config.yaml
n_layer: 10
d_model: 320
n_experts: 48
experts_per_token: 3
d_expert: 112
d_shared_expert: 0
activation: "swiglu"
moe_layers: [0, 1, 2, 3, 4, 5, 6, 7, 8, 9]
router_score: "softmax"
normalize_top_k: false
routed_scale: 1.0
balance_loss: 0.00402
balance_bias: false
router_z_loss: 0.001
init_std_router: 0.0122
lr_router: 0.000386
vocab_size: 16384
norm: "rmsnorm"
norm_eps: 1e-06
tie_embeddings: false
optimizer: "soap_variant"
lr: 0.00179
beta1: 0.95
beta2: 0.99
grad_clip: 1.0
batch_tokens: [32768, 65536]
seq_len: 384
train_tokens: 452900000
steps: 9406
dataset: "wikipedia_en"
Below are experts of layer 5 (counted from 0) of a mixture-of-experts language model. Rows are named router (the router's row for the expert) and show model dimensions 0-63. Each number is 500 + 25 x the weight over its row's rms, rounded and kept within 0 to 999. Numbers have three digits each.
Before each expert's rows: a language model's description of what the expert responds to. This comes from a sample of Wikipedia text that the model never trained on.

# expert 4
It responds to: LaTeX pieces like \begin and {, percent signs, units like km^ and mm, and words like population, average, per.
router:501478471498525521534504541526454506536467514504535480486512489499479456480497500515523493477522517464501513510460462524515458488500494519508491514490541527477507540471543533493484497503487504

# expert 15
It responds to: Words about elected or appointed posts and titles in biographies and election lists, e.g. elected, served as, Vice, Deputy, Preceded by, archdiocese.
router:531470473504487488539536518533471500467524507514487506506486522501473451444520531513474562498501487485493515510462517504448464519507513520522451499479487508461491510550523524473498441494548514

# expert 46
It responds to: Field names and line starts in infobox lists before a colon, e.g. - Repository:, - Magnitude:, - License:, - Label, Total votes.
router:521471455520500524548497545520493522537467475524517494499514516558451469459544492509498468500501513489500485528494444510519492477451500534488511507503485490447518504537512526491490510521496519

# expert 24
It responds to: Latin and technical suffixes in biology and medicine, such as -itis, -idae, -ensis, -atic, plus taxobox words like Bacteria.
router:470513451526504459492461520522456540507510480541509486524469490514460485470539510536516509478497523491487526537488509480503464504482526511491484525474526464465512517523563488485478507550520504

# expert 7
It responds to: Digits and unit pieces in infobox fields and tables: heights in ft/in, coordinates, elevations, ages after "(age ", "Born:", plus Thai script bytes.
router:508506476540506465509457541502514536512503497504495514523481472539503485462557519501497495464562487497528513509501487486492473497508487542529500489482521473449536480526533488487453477504489534

# expert 19
It responds to: Sports vocabulary in tournament and season text, e.g. Championship, Cup, round, league, doubles, plus verbs like face in match reports.
router:549441464510522490512473503536480509483504529498543509509498513508481452497490539511505507497516496463495513508484483493486484482484510521518497532521533480467535496527517515504474457513549518

# expert 13
It responds to: Words starting a sentence or paragraph in biographies, such as In, After, While, However, An, As, plus the word right after a subject.
router:511472501523502499528472507521471516495515552535510505528508459512461498515512515535494516459509523484499514506447468474491512492481508515527478525429527458467541518504496497468487455537507538

# expert 10
It responds to: Country and nationality words and the S. of U.S., in highways and navy ships: British, American, U.S. Route, USS, state, national.
router:508485498505487503528492515498496525543511504554558502528463479492490468486561513531497549473513506476494532508471474460511440494498516554497495518506506501475531494500491516468474479527523536

# expert 38
It responds to: Commas, and, and comma-joined pieces between list items or clauses, e.g. Bromarv, Hanko; Olympic, World; such as, and General.
router:497491494513475470500498521494497506495483518538509551496500476522513468490507522520517531448535542467465526521495518481489502497460520499510496547464474472492515494519504547472467468524502539

# expert 34
It responds to: Middle and ending pieces of Slavic, Turkic and Asian surnames and places in sports rosters, e.g. Kuzn-ets-ov, Kul-iy-ev, Soy-uz, -ić, -ski.
router:527480465536470474498472537516468511484540512506502521508486474516501516516523529520512546473519476480483494530477473472484481508511528546529496494480461463485511540506517508509476487490515547

# expert 31
It responds to: Periods and closing punctuation at ends of sentences and citations, including decimal and abbreviation periods, e.g. "surname.", "(1913).", "0.5", "13. bis".
router:479492485506501511494503511527463506490478531565499525507486445548455487502502501517509528468516541465498527507478486485523517475451525532503514568481519480463523512496490529456501504515498515

# expert 16
It responds to: Auxiliary and main verbs plus linking words after a subject in running prose, such as was, had, have, that, which.
router:512444502508512514522497521514482495495515547526529510492494465539519480489518502533499515467549540489482535532480466468474515473475512477506460504447519464483545511495544515465504476529532524

# expert 35
It responds to: The leading 1 or 2 of four-digit years after "in", commas or parentheses, plus month names and "In" that introduces dates.
router:494503494534495534551506488527496503510503489494526519504493473519450481461534524531483528489551523498518517533506483485494485482489516507537494525448488475453495534529501495477476486527503532

# expert 22
It responds to: Single letters D, d, L, V starting or inside words and names, e.g. Dres-d-ner, Trans-d-ev, Notre-Dame, | D in tables.
router:509483509480496499489479500518478500518500491518483539525461511526493506481499504520498541467530517467479493513436499523510469482468494476555473535493519490510498471506533495453475472522528496

# expert 2
It responds to: Opening pieces of words like sc, sh, Sy (scope, scaled, Syrian), plus $ in LaTeX math, and place names London, New York.
router:484435500509484499523520510499485534516533515544536503482466450512467496505550506512515535436535506471508500489468462481493480496492485516527482498490512467477541513504509512468457471539503506

# expert 45
It responds to: Word-final s endings, mostly plural suffixes on nouns, such as -s, -ers, -ors, -ations, -ians, plus -es inside names like Beersheba.
router:482458493554501477505490528510432497454529530531535515537530494516480467476473508494478551471516502503481513552478480495496485530488499530489485491516476526472523499485505518497481459525539502

# expert 42
It responds to: Pieces of Slavic, Hungarian and Scandinavian names with letters like ø, č, ö, in football clubs and towns, e.g. Västerås, Slovan, László, Zagreb.
router:544468487543467473525459536507494490478534461468533517483520466509486492520508517536478529478508464457498511511495482500465479478458507526502497517469469493489521533555513548501510452496522575

# expert 27
It responds to: Early pieces of Latinate words after prefixes like inc-, inv-, sub-, ex-, followed by -ation or -ated endings, e.g. incarcerated, exaggerated, investigated.
router:530496490513485505543489501553488502495530530524522516497491483495477469469491498500505517452506555493504491515441489529494451528466504534507475549447543523491511521506539484501490486540500481

# expert 26
It responds to: Pipe separators, header cells and score dashes in wiki tables of elections, episodes and sports results, e.g. | No., | Party | Candidate, 23–6.
router:492474488489501503508492513513473477517487503499514495501496459496466466458515510497496529484504538502517489518482465494507475512491541495503514540514496486471529489492504485488505488537530501

# expert 40
It responds to: Parts of party, government and South Asian place names, like Indian National Congress, Bharatiya, Chittagong, People's, Senate.
router:527505465529519494534523524532486524498558511523483556501476506485476470473524549506479510493486513450480537511470487481521481511522509530514511498488449467493533499500493537476478484497519539

# expert 36
It responds to: Single capitals inside acronyms and codes, like UNAFEI, FARC, Titan-3B, plus capitalised name words like Street, Records, Hospital.
router:514491491528482520515500527530494510502549486501560522523456490509475463483527518518512561482502505487499524487481446478501467512498520516521521545489523464480540510535508492487480470524527496

# expert 8
It responds to: Single digits and number chunks inside counts, table figures, route numbers, page ranges and coordinates, such as 4|24, 6,|6|10.
router:497500514534497508516489504501506536511508483512526524515500474533461491489536517534474549471520489486487527503485488496497437496503486522503504517505503465455525530489507498487471477504498512

# expert 14
It responds to: First names and the middle or end pieces of personal names in cast and roster lists, e.g. Henry, Steve, Eile-en, Dill-on, Nor-man.
router:469487518512520505547504522528472508489522501527507512537500480496480456511516512502477551483498522448475515496501493481455492487496497512511470517494491480501530505513517518512516480521571529

# expert 18
It responds to: Everyday English word stems and their suffixes in running prose, e.g. st-uck, we-aken-ed, sle-ight, strong, clear, -ing, -ed.
router:540513468521544490517463499505467527513519524513499488527471500512480484479458531554512496456500553501493542515440471487465469496489508517499465518448488511451528532504520492450460485531538503

# expert 12
It responds to: Year pieces after a leading 1 or 2, like 020, 974, 013, mostly after in, of the, or a month.
router:549477487520483530549492476545503491505510518499549513522443447499471482503535526533489508476526539519517529490484494453546477489461502542513488527465519496442510513512529503483477468529492524

# expert 23
It responds to: Syllable pieces inside Indian, Japanese and other non-English personal and place names, e.g. Singh, Raj, Khan, Hrishikesh, -abad, ō.
router:485472489528485465498514548510470525492536500544501521494458460504441496488534550530532527477518489484490507492484491444502504500534514552533474525474484448486508509496509512516476495529488531

# expert 47
It responds to: Geographic words in place descriptions, such as north, south, town, village, church, "Location" and "Coordinates" infobox fields, within, towards.
router:510490456508484529499501563533499513504479491530539494509490481533486470458519532555495517474508501487499513514489479474471494491489544517528536506513436445426515478507528502477486474485514548

# expert 5
It responds to: Conjunctions and linking words that join clauses or objects in running prose, such as and, but, as, when, until, to be.
router:518471510500494506522478515499487528506525549511513518510508460533484480499517523526470501450548541480481536539471482454483516497480533505503441510456516487471518518506520526480464492517543536

# expert 17
It responds to: Word-final pieces of European surnames and place names, such as -berg, -ić, -kov, -burg, -mann, -ington, often in tables.
router:522488470516496462485482521561472512459536466508551526487490494523496486494531515525485570464531457485470528551470468440498480492487509493505464511490512494493513540513521503488469453529514513

# expert 32
It responds to: Opening consonant pieces of ordinary words, like b, p, fl, bl, as in cockpit, gunpowder, keel, ship, aircraft.
router:515519473538525508504458534495480522542528507556542562509494509520467501475489508564490511474485488490492519506483452479475443519496516483502489521487486487494539488507546472466454497529486516

# expert 29
It responds to: Common nouns after the or a possessive naming a role, work or organization, such as film, son, position, title, company, career.
router:535471478517510492512502506524474509474519517516514504530471507518468437497521547532497524467521489476491540508480514502486488505467536503538538514516490431442552504499490520448466461531518492

# expert 0
It responds to: Final pieces of names in list and infobox entries (places, taxa, people, table cells), like Beach, Agenais, Uta.
router:489476493509487503505483506528486521547524484522522487487487501517444468495523522503512540449556519476513511502492478465473495519483519499513503516478522473479520501499522507472493488536504536

# expert 20
It responds to: The preposition of and other short prepositions, plus middle syllables of names after Mar, Am, An, like Marmaduke, Madonna.
router:497505502497525524509493531506485525477498526478530486488474483518478462438523515523515509512503519475501509522467492485475465513487534545495440507490469453490484512571515515483468479520533556

# expert 39
It responds to: Numbers and pipes in sports results tables: set and game scores after dashes, e.g. 25–21, 6–4, L 107–123, plus medal and round cells.
router:491482523513497514520504512514487522521481498510511533495500488519488486487544510543545518472527529485476504504478487467477451505505505489509490527538521482486528502503492523460452465519516494

# expert 25
It responds to: Word pieces right after an opening bracket, quote or table pipe, such as (N in (Note:, (ann, | H, often in tables.
router:495483472504511510544508525518484500529483506558528501505473472520460472498519509524513525455547528484473502509434470501476460496497507515522447537460489494490502495539507510465476504527502532

# expert 41
It responds to: Two-digit numbers and the pipes or commas between them in sports standings and statistics tables, such as 47, 33, | 27.
router:487494502508528496521474489499493522527516512532509509497484495514500467505555495530485547475547504455528506513487472497487448498490473524511443481502450511499529529529506484459489488510482523

# expert 9
It responds to: Single capital letters or short capital pieces that begin foreign or unusual proper names in lists and tables, such as G, S, V, K.
router:502485501492528478483469491509486516468488501496490538496466516509475471505518538519504510482495514445467538542453471483458472494501470522548493495481492488498522513530547482491473475499506510

# expert 6
It responds to: Month names before day numbers, at/on prepositions, and line breaks or Clade: fields in taxonomy infoboxes, e.g. Kingdom: Animalia, June, at the.
router:507507485556500501521492548532469502501514484488502492520499509520491502504551539507491482474536490509511519517470487482496512483467521504532511486504494495450522495539533523465475478521484547

# expert 21
It responds to: Words inside titles of films, TV shows, songs and awards, such as of the, in the, Best, Love, You, in filmographies.
router:497485497504531480534494513528470523486501528499509527528484481525457481489504519512522508491505518485441540507472476465480507475473496532543522534519518489478516534493479536499469468505523534

# expert 11
It responds to: Early pieces of long or foreign words, often Greek or Latin technical and proper names, e.g. Phyto-plankton, Ptolemaic, Tahiti, anti, Pet.
router:526467494539478530539469514502452530503495508527509538493496493549457481477498505502516553470501517478476495517505519524497492528481487532530454532462491500502527507490504545518512447518487526

# expert 33
It responds to: Pipes, colons, semicolons, dashes and spaces that come right before numbers or dates in tables, honours lists and score lines.
router:528495521532524528521480503526491506501495476528511522495454444509464470473521543509517498495559510492510495533503487507498499492492529499533501500507493465453527528564527522504520499522531536

# expert 37
It responds to: Inner pieces of English, Scottish and Irish surnames and given names, especially after Mc or Mac, such as McCl-ern-on, Gill-il-and, Humph-re-ys.
router:469493513510519508504480504546446544470510503519523520511500503508461519475513525508489544466493492461473504503468503469494468521519499532494477496479489498493512503510500459494526441528534509

# expert 1
It responds to: Prepositions and articles inside prepositional phrases, usually merged with the, such as in the, to the, from the, plus "By the" at section starts.
router:532477486506495523534485517528488495490501545502520521523496476515490477496521507521489491463548531492481517521487470449478501462481525534499478529471491455470508498532528524486470468516524571

# expert 3
It responds to: Uppercase letter pieces inside abbreviations, chemical formulas and IUPAC names, plus LaTeX backslashes and subscripts, e.g. CaCO3, KHMDS, 8S, _{.
router:508488486508497496491537508487470556506497450503541507508492506532453499479563513523520499429508482454503498515477448484486489476493542515524508528484527484480545517512526501491492479504493525

# expert 30
It responds to: Pieces after a capital letter in names and titles, especially p in record labels (E-p-ic, E-p-itaph) and infobox line breaks in book or film entries.
router:483458510503489497487496519510483540520522493506490531490501493525473499456498522525499499493536488478485509519473467539504469498449450497549486558472491513506511503484516532503516489529480499

# expert 28
It responds to: Line breaks, table pipes, header rows and == section markers, plus heading words like Achievements, Managerial, See also.
router:534491473529488505507466500515435515500482514518493528501468489516483469500526509513508497496534496470503495540486453505499507508458536488516473557499486506483492514546522481528459498539545532

# expert 43
It responds to: Pieces of ordinary English words in running narrative, e.g. threat, love, attempt, heart, memory, weren't, amphora.
router:520501481529488488543481487499464512501509532517486500530496524522463458471495525548509487471509522489487533533463507459466502522515524514471449507445487491486553524497525501492494507517539524